config = dict(
    num_hidden_layers=10,
    hidden_size=128,
    n_experts=32,
    experts_per_token=1,
    d_expert=176,
    d_shared_expert=0,
    hidden_act='swiglu',
    moe_layers=[0, 1, 2, 3, 4, 5, 6, 7, 8, 9],
    router_score='softmax',
    normalize_top_k=False,
    routed_scale=7.48,
    balance_loss=0.000851,
    balance_bias=True,
    init_std_router=0.0379,
    lr_router=0.000559,
    num_attention_heads=4,
    num_key_value_heads=2,
    head_dim=32,
    vocab_size=16384,
    norm='rmsnorm',
    norm_place='pre',
    norm_eps=1e-06,
    positions='rope',
    rope_theta=7180.0,
    rope_fraction=1.0,
    qk_norm=False,
    attn_scale=0.177,
    tie_word_embeddings=False,
    parallel_block=False,
    init='trunc',
    init_std_qkv=0.0424,
    init_std_o=0.0,
    init_std_up=0.0424,
    init_std_down=0.0,
    optimizer='soap_variant',
    learning_rate=0.00366,
    beta1=0.95,
    beta2=0.98,
    weight_decay=0.03,
    lr_head=0.00469,
    max_grad_norm=1.0,
    warmup_steps=200,
    schedule='wsd',
    decay_fraction=0.794,
    decay_shape='pow',
    final_lr_fraction=0.05,
    batch_tokens=[16384, 32768, 49152],
    max_seq_len=1024,
    doc_mask=True,
    train_tokens=241400000,
    max_steps=7987,
    dataset='wikipedia_en',
)
Below are experts of layer 3 (counted from 0) of a mixture-of-experts language model. Rows are named router (the router's row for the expert), gate (a neuron's input weights, with its number), up (a neuron's input weights, with its number) and show model dimensions 64-127. Each number is 50 + 10 x the weight over its row's rms, rounded and kept within 0 to 99.
After each expert's rows: "comes after" lists some tokens at least twice as common just before its tokens as in all text; "mostly gets" lists some tokens that are sent to it at least half of the time. This comes from a sample of Wikipedia text that the model never trained on. Tokens count by the router's weight.

# expert 29
router:61 39 45 56 31 59 46 50 35 52 66 65 57 49 55 38 55 37 46 66 40 56 22 45 65 53 39 57 40 70 53 59 58 50 53 58 41 58 39 62 36 63 66 46 63 70 61 60 57 53 35 35 42 57 59 47 41 54 40 56 33 52 46 52
gate2:64 31 56 40 49 44 45 63 63 50 57 28 42 62 30 54 46 59 50 62 54 41 39 43 45 57 62 51 68 63 50 65 59 81 51 49 43 53 50 65 42 44 73 57 36 43 59 40 56 54 38 60 41 60 45 55 52 46 59 53 41 47 51 46
up2:50 78 69 37 42 49 42 47 60 40 54 65 46 70 50 58 70 54 48 46 38 43 44 69 40 52 36 44 55 60 48 58 68 48 61 60 69 48 65 51 54 58 58 77 40 67 52 45 61 55 60 46 46 47 47 51 49 50 41 57 48 53 55 68
comes after: " |", ".", "s.", ")", ").", "es."
mostly gets: " government.", " respectively.", "\n", " months."

# expert 5
router:54 63 41 51 42 36 49 29 54 29 58 63 55 62 59 64 63 68 44 48 41 44 61 41 42 44 49 56 42 52 57 30 56 55 47 54 59 55 42 53 39 47 59 32 41 49 39 33 52 44 60 43 51 54 56 61 49 43 38 71 36 48 41 41
gate2:48 60 59 53 53 51 55 40 34 54 54 51 41 48 42 52 61 55 54 64 51 59 49 63 45 70 47 54 41 49 37 64 29 44 43 50 33 52 33 51 61 57 69 48 41 61 78 51 53 46 62 57 26 58 72 57 43 49 49 32 46 66 25 63
up2:43 67 67 55 44 52 45 36 47 53 52 51 70 54 44 49 48 48 39 65 54 59 54 51 39 49 46 46 41 45 31 68 42 56 29 48 37 52 39 55 59 46 35 45 36 60 58 54 60 51 50 63 31 49 59 46 44 51 43 37 51 69 42 52
comes after: "\n", " ", " Binomial", " Party", " Win", ">"
mostly gets: "|", "=", " Genus:", " Succeeded", " name:", " Location:"

# expert 19
router:59 32 63 57 47 54 56 46 64 50 43 50 52 42 36 56 29 47 48 36 41 70 30 52 52 56 46 36 56 49 53 40 77 53 56 56 49 52 44 56 65 60 41 37 52 39 55 30 46 55 48 46 56 56 38 59 46 49 51 41 57 47 55 61
gate1:47 27 59 48 60 54 46 57 43 55 29 34 52 51 57 54 70 30 54 50 35 45 58 38 48 50 53 55 42 52 56 40 54 57 50 52 61 51 52 53 40 45 51 45 46 44 56 64 45 47 48 77 58 45 53 54 47 42 43 62 47 65 43 49
up1:56 73 44 59 39 55 58 50 63 49 57 59 42 47 39 46 45 66 48 47 70 51 38 58 51 59 40 41 64 58 50 48 60 43 43 60 43 42 50 43 65 52 49 64 60 40 47 55 63 49 37 35 47 49 45 49 61 41 61 32 65 33 59 45
comes after: " |", " the", " New", "|", " League", " United"
mostly gets: " football", " league", " Football", " Republican", " York", " basketball"

# expert 0
router:46 56 48 56 53 50 56 53 63 49 51 58 48 17 47 59 65 70 44 55 42 56 35 45 51 43 48 38 56 37 55 52 59 58 60 53 56 64 56 38 45 43 55 47 49 35 52 52 34 41 39 45 54 60 72 48 48 48 49 48 50 43 35 51
gate2:60 34 41 66 54 64 54 52 59 41 41 57 45 47 36 36 55 77 51 62 62 54 61 45 55 26 41 56 61 60 47 46 46 31 46 55 35 57 59 54 40 48 63 58 51 52 63 48 62 49 61 41 49 45 53 37 41 49 49 70 51 44 60 59
up2:42 79 49 36 59 44 41 36 42 65 52 33 50 60 50 57 58 57 46 55 44 57 56 39 48 47 65 43 54 74 54 57 39 44 47 54 58 62 43 68 41 65 47 48 53 32 33 64 52 62 38 42 51 65 39 53 60 67 52 55 58 66 48 52
comes after: "\n", "==", " ==", "===", "==See", " also=="
mostly gets: "==", " ==", "===", "====", " ===", " also=="

# expert 7
router:42 62 41 41 62 55 61 35 39 40 49 59 53 41 42 50 41 34 59 40 27 60 54 59 46 39 54 45 48 57 38 43 38 40 58 62 59 54 51 52 65 47 63 56 59 49 38 36 53 53 79 58 43 39 61 53 64 42 64 62 50 41 61 62
gate0:70 50 52 60 54 46 47 69 49 46 49 35 45 44 64 48 45 39 55 57 49 31 50 57 52 55 49 46 51 52 60 51 55 49 53 58 81 52 66 38 65 54 43 53 46 60 51 46 57 47 61 39 46 62 53 55 68 60 41 37 47 47 40 47
up0:43 48 43 53 43 51 40 42 67 48 56 46 56 57 34 41 58 46 49 52 55 49 58 47 53 56 47 34 43 54 48 52 38 50 41 43 15 46 31 58 46 60 55 33 53 37 54 58 31 54 35 53 55 62 61 54 33 60 47 54 48 59 58 44
comes after: " the", " of", " in", " and", " a", " by"
mostly gets: " cultural", " Prince", " Russian", " Roman", " ancient", " Syrian"